Experts of a small language model: 160 GeGLU neurons an expert, 7079 steps.
Below are experts of layer 4 (counted from 0) of a mixture-of-experts language model. Rows are named router (the router's row for the expert), down (a neuron's output weights, with its number) and show model dimensions 0-159. Each number is 128 + 32 x the weight over its row's rms, rounded and kept within 0 to 255. Numbers have three digits each.
After each expert's rows: a language model's description of what the expert responds to. This comes from a sample of Wikipedia text that the model never trained on.

# expert 1
router:043139083123112095208163180138122097160103150058149114107095107125106176141149124111133131143119075104139123148117160076070162190137144163165113138103086134107144185135164135139158080039171117150087161138116173132084169172119135147105069098093137156151124077137199146140171122147088161158101142159165170117054075134111128103107141137140081167108129112138130126112121126162144114092127124106120147121119118151072186128156156178110099122148070144108175114165124173107165138059115095
down0:116131101179081188113137107234144108130143121191115151164125084120074119188115090117142100146139166154123121110097112105088152089164126134153175139153145112103097139126107083134166078085128146133171138100139107156151081129138098141102106143235200109101108117131121174070116087193119155106167174143084153079144150150141169165114167156130124120167124168163128130141125135113115143130164155128143121153150107139175123079090190079035132121203068095145112103131115146101120108137137112
down1:163157097075117094102144157183101137170139122077107132116103132107130144144162185126123156086057128155140088125184127127044126147138123092123154063117096108159147177132123071112130138083145122080121076171173148163125110110142090152090129155098108095164183121156123153075140086161167145163084161137065074091174163122082144125138145059115182084132168099112089178102160119071100094104121095090149078137119106079127103158098093154138164131095159118115083168165092107145085097147144107
down2:173157147131102113113156153140143075179161086131084113143148092115128105078096120153054123120117129105199113029092156062169138172117165109090104093095134122161195150176108131155130163131130056169120140174103092096111095140097133167167131131136163129100108142160063140168163106143130114129157135140084083118160117114135130100139139094120126162162109085155137138156095079164162173184143118145156109145055131126083107073094115126073126132165119050168044132123123149137138163154144155
down3:176131171154122174172113104127126117134182092112178108160118190147155179175134148128141164122147138134145149121141186147137136083184116139089179130182133091061157125124105137152154138162189108152119136154130134099158139091161194174138074099176114100140162119204171081199135132095127077078150121115115115070147170164149141145200137115159118115127130091122121132141121215157166110185113120146149144137128073088169157051102127131100156101124158109124112079163146140103177096158148162
What it handles: Foreign-name word pieces. Middle and final pieces of non-English personal and place names after a capital, such as Kiy-ot-aka, Seib-ut-is, toʻqq-iz.

# expert 11
router:120123089115126091085186121178092159141120149120161123168139136104131164144142158150121114118135132092167118214125106153144164116172144133114084191068125091088122106092132147159105179063157130180116168082094119183103150177088097162085124105126122152121118103152119156139173099063115082138100173083109119112074115149076131167223233156130082135136115114129153091150123159140129154135190132106113124142150141138137124163133100131097127135200115143103183119099119073123197119126148174
down0:140098137153180171153155098188128109126170180156105090174149173074122152148141128078131083071143152162115159108160121200134175129139129115135080126059114185178068132161149149118075102169141149120201119165144106076186144079099142123113112131197150123107188141089101157129128093145152168101118180143128126087102141111109151156144123099169136091152157179080141125113153152158078169104169126119086091138123129159172144085147094176111156138131147149100159092127128100123126070169149201
down1:192109089117120102162149123052149110105094160195078155155110108083110113146050155111119125132088126120087078106162152126062118148154095100143126108149152163115151210159134168073126124170164096101168116126173138131108099136144138214196122139126144087141102087147091130088141127127162112179156134146151150099127104165116131059115109090107159107145076149093067147161123133131132182135065148150181126115094147109177141106167129128127107087120118118125072174161058133122150105181121077
down2:066147114161102153141089122122132144140112113194099133079105110075129133137145064090152173145149131128124070141135092181123117118124139162101131177083075134090146139121143169136130147182115106157071158163143099123100181115061125141171120180127057157157101123149095147091138093104118119128132132171107098146126099144147089070165115124179124090052139107121111095183121140131108144081112163058139119148095094180073106174072086167139105115140162094151074130103120062156129058084144075
down3:120073121140101122172094131059053173161049041125098101107131088144176138116110100161134055113122144136079096106095187097148103112103139151085134096109085098116146090138085127175119162148125081161150155136116135141122110123140120138140091134104109098103147179171136128129161164119145156132106138203110141102121131169175140138117152155162171105142146108118101144101204134136189081114083081109151159136170080052139136075114154164116141080104185111150167117158110119188078102144095118
What it handles: Table and list separators. Column pipes in wiki tables and separators in lists, such as |, ;, :, dashes and bullets between figures or names.

# expert 4
router:050134079156044161186129146145037152133116099147156113067069084114123191145145132135140131142168082089150144131138149134056140153120098156147126131111070107140145178096099109126121138079146128183065142131137135178127173120126148131087086105117101184119071101161192162194123098119117127158115183124186121096106117160129166142176138151132124134137161110151077110179091142112158113132163114106107124154107121157130201159195094147106123181158115133134185138098145155092124126108123101
down0:097170172112095103169108123111060128059087070106105135111176116170122127132088068086096097151143150206119131157114142123134154175122119173165084147143086172098092168082168150111152173136118139109134159167109109058169102124091089169132107099108106093072060134099134201190154137124138136113123152148135146087123112137138154172174130141061162126126142147124146092089153091106196118049118117091080129097108154138184100152116129144169101072139163105118127113075108126139164146127105119
down1:149163067170077148144113169158099114153111109117136120117137120141096141146156111112069104160050097189157092120123109146137118160073129105091154192114104086183118174093112116196028122189136165128139110156122099143155099144117090126138114105160160178105118147180071099142105155180144160133052088102136080092098142135094112106146128157106124091154161127158118130139149177121115149159091147054131110158155106127100138139136128088159112094194164153177079186136146168132165080151097127
down2:093147114218103107107118099104119122199090139115103108141124121117093130105146178114112223114128077106164102195117120214075061155152197195159056104111138143140185106072122125141141098108064159152094148149107121125114139083168127137150125146079112146112139106104064142091122083156165088109087177161138099107090124169157110110147070108120156136129055120169119153131111152122108135156136102128119179062177138121131127172110140104138127129115179152097141105115118171131099143134140114
down3:203082161127174079080113157068079082097139173139158126085180137127183103125100137158148200081150126112139144166168080132134106167109147093087169095126129166122088153131123128188160202151123160116099176122081141170143135091135213116143150112174113126151147170180103118173154145125117154078121173129135122125103191079113169094111133101182142072100120084143081093131148109123147110093182104115184141092149131097090138105124156141118152104145118071140143144127138089108156101187144136
What it handles: Capitalized name beginnings. First capital letter or syllable of a proper name after a space, bracket, quote or bar, such as St in Stena, L in Llandaff.

# expert 0
router:168187095116157093130182118069120073154112104117116108084131123116157175090099123089140091114085108107197105146146122127141160129189079116117144112132109108109083114136134095103150168124129123138078134045142169158104152096136123171192115119099143114178038113154152042110174085123110126129103113163148058071126070147144170137093169100152168111171133145127085067145114133161081125130130127116051166132130190115101107135150124146117088117138092113108156173063150138117127094133111080
down0:182126164090079166195133109079142078149047130114124103160103127135145138116135111084134116154126196133132115138107131137107150146175103095088148110076101110138145109127118137124155197147073114106145106130099123167120120071116092108106137146154131177069114110166116062188166081109140104120117129173135103132107208100166158095130128125123103082138138122190060095118166129123103118076106023133135178128121099161153151118134103186153108155122132083116160172138150198116110081083111073
down1:123134133130155155168124163151096146157189154133136149126088153113099144132102124135152116052191186086122212146121112068157115115106160164143150153122069099129168084136134158093130149108101150161151101094104145089111186151121097150071132127138146135134084090122127106116084120186144149161154105166060093083206156112130132124154098064146129125138083128162142131122112182137156171144137184144136081102144109101201182133117082097105123161077161126137108070103118044176134109111114069
down2:125155071105109138084111111146101119112170153094126124159148158231189099099115112162155211145149197100137094114144134139188138098145156137118102061078096153125079120155172108136110144118123089151105122129161053106133184074145126099117142070130109147138172090165131156134123141167131112127111091138116123095093077131204153102165094126081112096125141143135103163102073070139111090172083105151132133118067208089139114100101095153110118117099159117176117110110132087153143199137119135
down3:106178073162163115139196122093135093129193168114154148112124106097078086085121140160143102149126105151138072096090150168098054117132120107116149067133170120185187139113131163139094086139142100142128151111141140153125192121160221124170111126080137115127162116118081139092128125097160137106087158110142115164149070114181069138116065114158106080126172133139090134152166130162131130140148157172068159178162076108104093170120108141149189196156103144122151139174138140084157087099137111
What it handles: Digits in scores and numbers. Single digits and small numbers inside scores, records, table cells and ranges, such as 6–4, 47–8, 5–11 October.

# expert 5
router:144204120147101084156203180103121131101109121106178067122136173133109156204139122106145158173128086102156145156047158115164082116104136150130136131152115073171112127104148106170111152142100158123072093067118149160072200134158087136121093080196123176114131106149126164164108136133079127130102127132153131094128165178091142144125166161092196120143120067095082126188112108107115083114160139118119132139096138074130134183187157137131105175132096132121124122117126143178153109123118050
down0:120143147082186113132106170142106103156109191163153143147175156142127104100147132057106125160137175098115152084145187079158171142069182129154168194139156150099095123154103132147117144162161155091160106102144135118166131093145116182192104108106167157182149121147116190127127097083153124164179099160156228123108159073073107069111081130105127119110129132123156096118136164149191139097155169111136111135095138106117120164130136152092118106141101154155095097151159138126096165192215117
down1:122112131116196120150161143099115104153084088127083128139187126143183109127080089126099107194130160113121146073115149103154130121098165142105124112068101127099094119140132118114091172146123120066165139161098122093128146095156048146130143091124125161174149150068139130158101115092089161159136206134106188120175116174099180103073019157123168116151099165128085139071141147138161145096079072056137105170126134137180110097162125066129124126151134121123151137094079135147115085121158113
down2:090088135113170138162159147081172107158119183132117081171138157109060086151124124130141120108120137168086184131170164094103078127098128083134163131123092136133161086113166180142175143152172158134115156129063113184138078094110166171141112125114120133144166115144100039124120151108104184173128110118201199180129204113116154146119141172098087186129081106109131096135162118089110126109117143167105133129097095176093078142113196128136152111114185122186110127106095130127165133149072100
down3:087099152165116144112157135123141092101163116158138111077129109175096141176109098094119130121121164138174124098065072104098190110108069171087167106123183197101155161138135155144153145168156156110148157149132145079136138129129153171096176076138136072130151118134159122139139139051110138093126115175141124112079161170119156142153134118136114127122131117130095164236053229083177144143158088147110092136118118141141134129189134162180083117076140092070121109068139118125151122113140115
What it handles: Function words, determiners. Function words opening a noun phrase or clause in running prose, such as of, that, all, this, it, opening quotation marks.

# expert 2
router:111116109144118089069156130181158131086122060133133108115122099136130174067132111141143184172100118134141079151112194149157160065098121167099128118095053106105169067114130129141153107129119137129096165053126125160103087155109112138187105088119084189196140111161137134117087090117088103136112124185138087087130115119128107164166133054153153123135098125064166233149123123102155090120134154138070168129119117182109167144158173161162103137154094129097106092131135112161173131089141139
down0:113123153139085100112157128187128182132128089084110188130109152113150147133127148165158168164098119120174119085077141181125157108147124095168175111149158156144095142109124078085188147136099129164148100115158129083106120098172139110105168154146132153203140164127176107098103085124141123136124113137094127181153117122170166067105122092160139113158136174122070110109109123090094125154115156202147066132150231058131136079147129070040145119133143127112119188120116068122111127195146117
down1:153135135085108144082143165075127147190140169133110137149158148153166095132115121090145115202139084097131080103109090146090090113154202198189173135203152100150078147148139138145103148138180136098180143158168121142135147127143042073092160172018144133141174088098155068139102148136132135076153145111089108094086163117175125069085115137140097117128133112116153156137169093128132142186148102151151143145116073088151141140082122139147107096165128146115095118123158174110116120151131133
down2:101138094083162079113137085074146137112126132102174109097098133121139160067139157091122144155074127192174096173095118104120029091079100138132129109158144162136138198193111132173069173141140070142126116172151134144145050043108163112136136130152122099159123163194217137092148163144110126109147155154088100141100046140150109097141116125121107060094140136151125092173099133108123108110098160163112124127151167159171123109135189081118143157140148135137120156129117114152158138145106122
down3:085169152188083138167092141132149126094086116090133102122138087176132195142113122173091124164115159166118134113132111161154187133140133127109107086109078162061132132027136093095116082120250126166143126078136137134115072110154116169101097118127104125118180097131139100131149099113136109165110159143132152146172110141075166127179074110151137189132121150085102213131149124111127155114121111156137089130170123149179109108121113128062116098179129160061104154165116152153141089105099154
What it handles: Commas after place names. Commas after place names and dates, plus month names, place names and sentence-opening In in biographies, as in Deerfield, New Hampshire.

# expert 9
router:135145097088137103132172103146130168171074091113175155090106136137193134165117082155170153089131149096146174127139109166179123162113110157143066206098152116127155191096145100146128133069119092100092128135129150136108131113128125110198089116125109100160093133150144190162193103062126141152109175092159138130106079139081139145114082060114139151171168115173081145223135184174127115155125090115079140134130111122133140121130144130153100200127117155108124093105178113168159083127065123
down0:103095102128136083206114153176075213093090110084159139099101127125141166111164164136152116143078123183128114107158144179151115096130123120070160133123162122128095071154127136201113183135087097144156158122093155142162145164180165094187141128152111133131173122116046102109140111151165105097156146124146095182161168191169111131151108117101120063192130108124119114137103144090154111164154108181120191148183171170123191097143146092088098125121157111169139164096121170126158147129143137
down1:175136138103165148120157160154107084121120193130102084146175107135147142076092170125185083143135142171125141141123180159152150134151133135111078104136102099181150104087139133054162160135163153113118135093111132159066089129144155076155105144091096164087153187116138133171096086169146103130129139161082114130085108086097153165157120141057163086090192115099218125124106099119136212144126207116186141145140115111166140165104082141143141166142096173115175112129070101087120114147134147
down2:125127128096173126111197120120158127109123112099093112162213094153130123143112099140118092043142148223137171131154119118052114109162122155133129115057111111127123118162131113130124122095093163111199154128122095099193188156155116120176138132167096134147169083161154106135112143100128136175113134141101116116087089174128108158117156183127086135136184132079124107162143098109134080112214128088171140191119090158135144185137070141160053124158153155184175115150129150129103113104100139
down3:108144151165182174127179163142131107067112116148164135173110097112162128139139074161165170147090118150057119157133177134086164133106104156177095107129184107129133107169163103074174148194144150137152129109138135148125164131096112163110190060058154223168134094184111117099162083138142105114094126134149140130134188106173128131135214148135125152213116152129115088159118124151079155114153138165178157117138181118104110100159095104124115073091161130109111145160159162135090118136113124
What it handles: Sentence ends, headings. Sentence-final periods, paragraph breaks and == section heading markers, plus clause-linking and, but, more.

# expert 3
router:072094014149074121173171074122084094107122093140135078093118135118131142169132062137183168118171125113150146165049109062141169111142054155133073185121104118149142094155099121087153155094131125177115129087118149175098162140092057157096108111131056171156106086161130138128151086136167134164124109127165068137118136214151134114121136168117098133151126135134104077146153155140102123122126101111129120120115136146138156148153149156148111126128105145081147067136130130199118146115081130
down0:113123145117174042114146153123100137064085106155140111067179111086085127157123178069114167147082085136124110092112071086178100117113121122171115108146080148129172136077095109126151156108127109176091087114132065105189122130103111144098124131143121149155084103114157148126212099144081171157139165117158095036141136118107124037159149084134154132113196118121080135171150133105124149114111094149078081111136172082117159161098135116127143200114149109146116153105169125145141151125096145
down1:115180102136135087036065057097107071127149072123144146182117122067126129140144113170101106110143116157098142149128108146201081107122081167147113108107147085099174128130077107110164073109096154148170129118126112154127067115084144090127161111139117071113081113153135169174186103129150067109158146087120104084087154077118122095137131140098103162161161121083143095071094086105132160101111124131160218144123128128126137146092143144100127108096147076091119161128164122164061128089100099
down2:098173179192089096126118108156119049103140122124099130143147144109180123180190154107173176113127095135114140145192099157194141134128142138116122152151129114117151082114136208172115161111127149125122175052139139136135095108097163102139138118135105161133129124165159105058121191137163106143127116063133146135125105112100123145137221126131118074094120132102135070127175138102173179166104190160150136128121045102129188151106120098113085119205129153107076168107132076135127154104114110
down3:121155108133140124204136134225113144171173080103156112154122159145153162123048082132099148199088104101156151141067112129153103073152102152096098133152097086143083084137125148096124087197121097106147154079122158100156179115106098076094176147144155170072163134129203153137135126101115139149123102142128107138105147200120184128163169100147124174141099169141082115154100162135111146187064168098086084143091128110132163108108152112161125113107091097094105121141124147168152168149130098
What it handles: Word-internal fragments, scripts. Inner pieces of ordinary words and names, plus Thai, Korean and Greek byte pieces, such as Contin-u-um, Rest-ig-ouche, ens-emb-les.

# expert 14
router:109165154175117130122199132149110121150148045106091077088148103141113168130076092160150111115165135162115182136116115072068105166152138156134152141122132109126127101122113105139082144130097108179142115155181131150077197178096123120161130090139141123135107095167155140126094111084110182147088089086088123101125062157137120110162113123157163148192126133095163125073088178192094112086129099112104102128210192138202108141197123124129146143146113148126138107149134114132124087061122200
down0:095198081097136094134138131123137107141153164139106098194060132091137132095131162171085044189176091137129126141117093117206131087086167134107174103135120101163168091145146127145092122156116030119133166132130078151178120115087146124141105111148110117113145101075112195150107124190182152122109104093121156073112127171108078108146135137120145129142165075104135163170177167126143111163147118143164181117139096125091127178143123121148166180123150068122131127146130092146172083113056118
down1:146183114128128106149037185046114143124085085168119052154128155123159131151173111070182113158120141116139098113087168096148173180137135100127137156130098171129136055140181105127130166147146111096126177187129177187103129101123105150102137105071149152182094126100169109100126124098079130147123152122116140075160148075133129187129111187110110172123164115101092139128103132129131189125165065135070184149137141147107179178143150155122094087133159139153169101130101138108171110087116127
down2:138104166128147173126156189154111113117128101116114140132105077133118086187138096113155156200114171172155111186093164111157098132165068176125135135162149153121149153120100087090092150100155119131117111162098132126118108118159125153151147206054074106070171101143086124105133118160162076174153123099116140176139086131121112119070152155167141136075112051111096103103098081159126159143083135123191104084111090117111107108092144205047183102099069143130139130172166112121118140144145103
down3:131145089137150132123169126174105110140097153126122126154065148167097116147177122142088130119113148122121080108158175139113119084124099187126111168175115135126112121150111174137175080145110094095112116085104162175224142157077131120072053168084127120126121121086146128136166150052238128130142139157107144196119116117158173068078052148165151155117118087117141115107142153119112120129121140147130129136159183074078142116137087179185142178108149104186125171122128143084155100125158116
What it handles: Prepositions and verb endings. Prepositions after verbs and the endings of past-tense verbs in narrative, such as partnered with, revoked, ignored, return to.

# expert 10
router:105124171145093110127117115157099149077147119098138130051123101137150144127131088119148112112139100028166156081096127136109133179112120133161131158070141107145148158129140114123125195095150141159100112126089074155120178165101150135136110132153082105180068105147195090113144104102107159160097082127115141126088148129178168178128125117096128148150166082152100175141064193168196118131104125114115160110118154188128212161122121148200138141170104141083102137090047083141119078123101106
down0:201124111131090154159168126067112090132129125142156151141149128126190149105052147156102117083097104058107124101127100047173140138077158196134107113069142068183176126142168115163113077108121134116153193109177115185117106125073111075134185156102158072138130176140120067145112146095129143116068154095125128098123153169088116127165117083156125099090077137141141179200076142136138151118137108105121158110080150151144112174169129156122112091123103135102107117104124147112106080133096146
down1:101131095139103114125136106069134132132058132103171173116076105145084147064160105187143153134084162155124125145153139103161113136152153120071136162162116126205097080096146126128117128142158123132155116137074116166162119081131092113117134105150118125132185098165138189148099084144134139123049116136159132155106131116130105097110050159156096100167161163136161094113114106144081187055157150146154159128108094123158108126103076080152128190131165082100096143144165167171188198100128048
down2:168150169106126138151118074172095125108182126153175166095123135187118107084073120069080084101150125071133113112101205124065148139130191157098165116202152156086149128110094137139136161131150138153160086123153125110111181138134103120122151133197190101162115125142083126139159105108100139126099174135086118148111141156131101132110141077063062128116106189084102130082167121080095116141100123088132091102103215147154094094158117134163180094114145092096131180124072138119125157157164133
down3:093130122131107099105183124125118124113193162139155140169103159120154179115150119124132063046118145124123125168156107170128121129098096114152160126178066088170203176112187142129108092113141095139138160125126141163136109121125122094120106154131123154116115080059115094106136132152162141163131246111104110122142100154123158118096118146156151135172159114117171143139114095168114124142137120178109132129112168074136174097223142176043186148103174076094082149093129098136198126120094116
What it handles: Line breaks and brackets. Line breaks, opening brackets, heading markers and table row ends in structured text, such as ( before NP, == headings, list dashes.

# expert 12
router:082123103140108086127154111105098146156068084090128133102152109186172160121142110156176106098155126124119151162148156112139159141126144140138085111123124086090136129067179117128105099128110148111115149116120120135134164171126102131086146074159079109146087122146147104126072142138104119055125052093219155108131110155102142141126083116147122122138150072120045108169106187144115219093180105113133148122146120155121150133184097149147120077111113162113109045081066107150091101100149035
down0:122181063215147129136156113168151121156125148116172062100165121130188166113153130131161138158066056133110169128130123167130136182194083137166154150104135140090122094070079192111112131099139106184095207092150151126087099109160165165151121134145205147173112154099131138116105154067084122160087116171135113154139138131106157127124112141074136106142134141120140078139093176113116127175156121106128140128105155144130105128082159126088049122165121154105069129173138098130078103153133177
down1:143204107082228209000025171128108134109103118110100187133164146139138186136143173147163105156111063101172128163109129089136117094127144137132095112094093106129163104106159086119093101104123130142138118190170102115111128113147104104139135122081155128149132127103139090103129113114144119172166106161155099102120159168159117144125121072144162127139127135138116152196136125152123145126135143118096124106116150145147139123101112100115173124079142124117145175058051168147161142150135087
down2:145124200091104095122127154163132155094151144117193143106183158160129093125141176159172184124088183052126104144116077132104073103132130060099109183135065107132167120109110109180130129115064111102080101095168129112158118152124083120147107165083059166099129148107146092084079090111151129129121123170137071137093151110136167072149102088091123068075129106139124161108099118133155151136119160168116153111112097144031159140136172106153142085132137127104166160165094170138117124160173137
down3:144162109102108154165144175069149138174150103121186203131163088097138235163126117216150164113129107138101128165155122145081137113125091109112160097157093159091124120094044139117086129143112116120115148127185075101133092165101101117136180162065125092105149179113101140156151100106113132094170150136150162137085128141119133102157161099137187156125156132149117154099138091124167115129198139095159146197098084106070145130163129126079099129128106108111103198179059116143143133109123135
What it handles: Spaces before numbers. Spaces and year prefixes like 201, 199, 200 that come before digits, in tables, dates and lists, such as in 1909.

# expert 6
router:069127150133154101100159091151123129162116119102198100080116147109122141122132147138156168133170067127148168157135130055120103114152153143125098184094109100117115117113185121117116121138111150172116141140077147136153078119104136185149115126149155184125053099166112112189150121148070121096130142095119148127138100154143157111169184178173089107104111113112183168093041136122124085059199138104069026135132123127148156141144082129170123140163097162146169119142159095196156106137100095
down0:108166114121145118093094169076101120156155101131100130101165149084078075104133147134127081126125132142078142105126107140182176142097146148133119151101079093129095154126133131070135090152154185142117156124159108142133048075100116094098060091120134087135033167159146167101143146168137113130154184198127090132109114109127111201103157137138112217080156126135131142120114122103098165080126172139129122062159088147204105111167122118144136097152129140158196097109170160170143160081167130
down1:172127100144112163137164110162141102118056122104146138127090147134100134162142119090061072125098125091109175164141173118095133183218109096133124146105138192157164099125170147116161153106072112127188093180170176123142114104157184109052125161069161114140096105121148194086120158102134127135130147097127150103137183174121165115143087162127135131132120123060165119101156121135096111090111131109145120105156077089146175112218131163120173171158105131146070082075117163142098108096121137
down2:182173098093151101134137096183138125157126089192110165198147076077070130095151103136106073168149147146129090108119124136121095132145146176172134091103146095124145119155153145125084118113104129140189017112152109104132126134093113157133137126121082084098080157130134165147090091138138030119194166089138078112122102186114101146136163122102116112130110098138114115195116119108156090130148149163114163152093069162161121166111138059115141123129095104120122081147138102174113140104044095
down3:159160109151121124131109114113151139109108124166144085079125098140173114187095146139170135135152158154130101160089134131134056095167152173076104172146173135119128098132136113105093088053092151111132122101125198116102097108084116147132100137140145128118074149123083215146141101162136116107136159114138146089196093144138143204048097170125140134137090158135161117165113134173109106185112111139163066128085137107082123167147125073109163166101101047166108147160118172185131063188123111
What it handles: Copulas and function words. Auxiliaries and function words in running prose, such as was, were, as, not, been, to, e.g. enthroned as Bishop, was not elected.

# expert 7
router:093179102132171099124149118136123136077126112116090097098168097144135098179149112124137126127147146117170158155098157073089127161164063135133116164138064127131136070167249137128102185155098118135136182126147123132063203135132122175139137113148105133199102111194110168146110087117141172161122128163160104106164099141114166131091154125124118109174127100120146132181115202167091074152168071117117169143142137168156120151166151122195115150172109111121104163035107142121136110133138121
down0:036145114144135093150083099191107171133137140074178125184107081048156119170116146115093113134126152125150207121138113135140151107109143118065148103108146168164160114153102107114106077139196177103143188095104117129140149174172118137153129141122133128090084099118174202137112158149142119102120095126165079095119109147196123086112122147097159108153174144122195141123110098124073114041160119136134145120142123077147149080136140177101074140101098175069140126111105161122180164134125138
down1:167143079163141118097115137158176108110111115095109090105111198153051088112158104178105059143123108121112179042069084128162150132110098154130150096116129141141115064121096144142137178109133128102145116083169121110130127105115130087180093125127165117152086137134125159129126070121158143150164092164077172095077165134080121137116241125102065101096138156181174133183155102134159127162123090121165077132146135090174148141137120096108182133170128105119138082175110079127102132126095098
down2:170101104158125100166086154149090135138115112106132192105153162195107075054114142128144173100107119147167106120144081141130142167092185161162123110082145139133086164120116148162117150127076149149121214121163159140134153119079175124118170117155105121131126104067121092128165120071110092097115126098100114084137088136124184167058095150089115128164174152150086117150094088165074120124129174123147090151116063149153159137168148085071116144170041081098100138155108072115161108110162123
down3:140114092079182090077214082150152086097179203131105133111137114128128154172156145094092168150114109159110145143164144196119095121116130124115194167163139094174107157124146086196121137119141138090144150138113116088147118103162076166123126155129158121116127118118110200032074094172117145108132138141169125094136174124147103103016138177111160143158103148147107143128135132125098061157084171130149127127149136168143080141134191110074097156151113106149111128094156097100110158159132135
What it handles: Noun heads, suffixes. Head nouns and noun-forming suffixes ending a phrase, such as team, film, Party, League, -ation, -age, -ing.

# expert 15
router:141142063127137108072150121156070164097072110124223106086152090146149149125180123139142130098127131119145171143156141040145087131164099121192099155108078166119117082132131118132126182132117141205131183192114140131130122106142135154161100125112133117165076139182140088156124113113146135139127125131142101071163079121132174155139142123129157172135151143091087088169084129116178102087141092135159216172103128125056151151160129184157122156143140166127099134163126121213182112131112148
down0:082076133141148091094147154117111151175188122142121107173148083140180113180108136082127103107151162108110145166178128171168115166133089131127184145127161128107114167113090126094093069102088157083119134054125117030145141171179161165139073125138100135120192118147147119118081064163089156070100088148070166200127136064105104129121094159143167114086129144146159130134173117055077108088157127092169147114137079127145125111085113085141096104142119101113112096135133131102139139138089115
down1:146127089099127198109142090212130130095171166140145171128160151025158148104113090147085129106156178161124126088192115128110115159161130140158162117154135073064100105121137167112073133116179121093131176153084123094164088107120151198146090154129110144113135189115126112139113069096181134131139101146134158191087108120149125078088100141122189126099098139069100132180091105092132113122109125090112110148153153173099142130146138166144180093155136188115120107103143095150104102199170140
down2:140105105154131145127126140230132170169059100162137125029139131153102136131142158139121146113096147118117142206076153142160125115117112110126105121144216196175130160162229113081130154098106133142175176055095111065128142171137097156133152158105135159111133090114192119105051196117181128154139137152141124138142143100154146135105153181146142165126093116150113128094076134189070114166110129142118164118132131127132110133149065143118132078132127082135130135119139112119093137095139143
down3:153146129081185096139123126177169099110176125155117123166143115119137137132106112114130141079109144175146145165058091083154129119191078109161112078158167033108104109124070163092121162117157109160149104129180095066159107099091145142067138126150149149103107150094167137172106129184124114101216148099150054127041166157175160157114099103166162111180118122131053096115116175104119183128132161097134150148142115117158152152129131131104114129134127108132121085163135063164126126143125170
What it handles: Conjunctions, pronouns, closers. Coordinating and, or, & plus subject pronouns he, she, who and closing parentheses or commas within name lists.

# expert 8
router:064138106150101139158132170141064132123087104175112108061089125165111112171113132157119149098173113186099117120101195133055102177212154133102112148090120104117136111150129138109126165103103083104129156172077139139110188167125112121126099109109107192112042109148108168152099108152122122155091170091156146076152103133124178141113150153176146118181144111166094130209106102168173111127175111077107138201095111176135140118129084146149092152157092123098115130058130140167136120121095129
down0:089163035159093143156106180112074140141173148111143107108122139197124100080119087188170157092156182089074164092144150163124138164180145178124143129170187172082110131186121159104063195171132138125118171086152109188147108139131132115074068157142113127120125107119096106116107126099128122093150095129142171156142069122101119085159119096091136121143085104159100171138117166142150180147138133113149117136073145134119097152103121147128070089130139082090151166172083101190167119133110099
down1:165125097114178179090142105123107178118127092121127108074150178132115094152172193184130078130132125189147179114111146127098098118181137104116118088112153167091160065105067159094153127168171107098149148157139103111145158168137118118127168179167132083153073121159115057105094109106160131101112180112101174151106120128154092190133161133109163157168133127142129184132099124187098129095139182103101145169124158127169054161101107166176172180176132113076087147090118107148101106119165162
down2:120142131091161127098135094176158081046172147165097149151132108113147117162160099100148142065114151107094099158136121089118106121183122109133167159076081146124117096071180114088087120154111091150137132124120125179119098106100083084102104115163155130137143171100139135101170110126129094145144119151035148165165135105130119205132134097130125103099121089124086188104138141103111118141188094195125127101087128170121124171115134062160112163100070077166095120066155110066150073051142100
down3:137148135108101175137159115155061162094186131141108137151107152092123132142105145108097130077136132156153171114139150131103137094218082133138149114165170154148134155127088194170111141155150124121162160113064140132161135152202178137123111132102202140174176168095113107136104102132134124142160125122175081164158149157096121047100085166118117194192125188171088132104163107103137110110140173088151130183103147084105136152161149098108175113099114079074086110099152112133106193081140084
What it handles: Articles and word starts. The articles a and an, plus first pieces of words completed later, such as l in longevity, commemor, screen, un.

# expert 13
router:132138065181143105090208119122126093100128147063135092148132123120167155134141105177147148175169110082162144175091162103153127144184121122110098116101087071132127135146219131132166170092089125115119207119137100186133099125153131141116090124145108193102163095166139134137141093152120146157099119081138142125190094110083147157151166120145081146160158112094048137117160172171080081080170137166112130107169149161062162141150148119106111187114128154117137122161130126115148103072114057
down0:181158104156132139106148128151124112101139157132150084142135147124091159116119163136088081138140137130108067053087115164122136171149104116142159082113119086111079124096142190151099166166178160093101138167147102219100153028129160155157080116146096106146172148129141088157132169136096139153133184118143121158142153096088159161086130139133096077103094113144104102160156119123104122164201138179166173070176097120107146139184109161069156161131087143155141161153077085068138108142171127
down1:208084121129165073092063173042118147159173092152171112154166159123150074110132095139144124042116115066128162087115169120171074138125141111144087093079132125118130100115113072085172125116111114110129157119090158182097111129112149093181088126125176109179128131098173123073133125087141105135149142100102131115170157113133167173151107072159192142115104147094125126097110139192117178061125143141114100118117140185165141113087159151090166124106142125076145153154158134170136079111135147
down2:164165160134100146130198118164115088104133202161117198147192067095120137168167105098134126163123131094114062147105180122106099113159125088155078187145111100147135162116182079110091116134096123132080122181124106136148109118187076136124073098155170121191138147150106154147131115142107136142081163099138123149116132099127077171123143100113155174162190134047124148077118133126087121098125152120118121083163146129128145207146126117146131153165142097118098085130193120066098119058091146
down3:142134108166130071154130092062144111121130213132055140115118121166108156125120099145140099160126087134084117094168105136146126113090113097112128161201110221176160198109108130116098174173144125114097110123164150095123168130083165139158085109058130147114108093110136158125120185134163180146133073189128128139080055124097113143124165150082117100159119107104179139136149153133141150134139071072127114127074118177169113135135079146159091114139132105128148186080085150148148083078108088
What it handles: Articles, possessives, name starts. The, possessive pronouns and 's, plus first pieces of proper names and adjectives, such as the, his, John, American.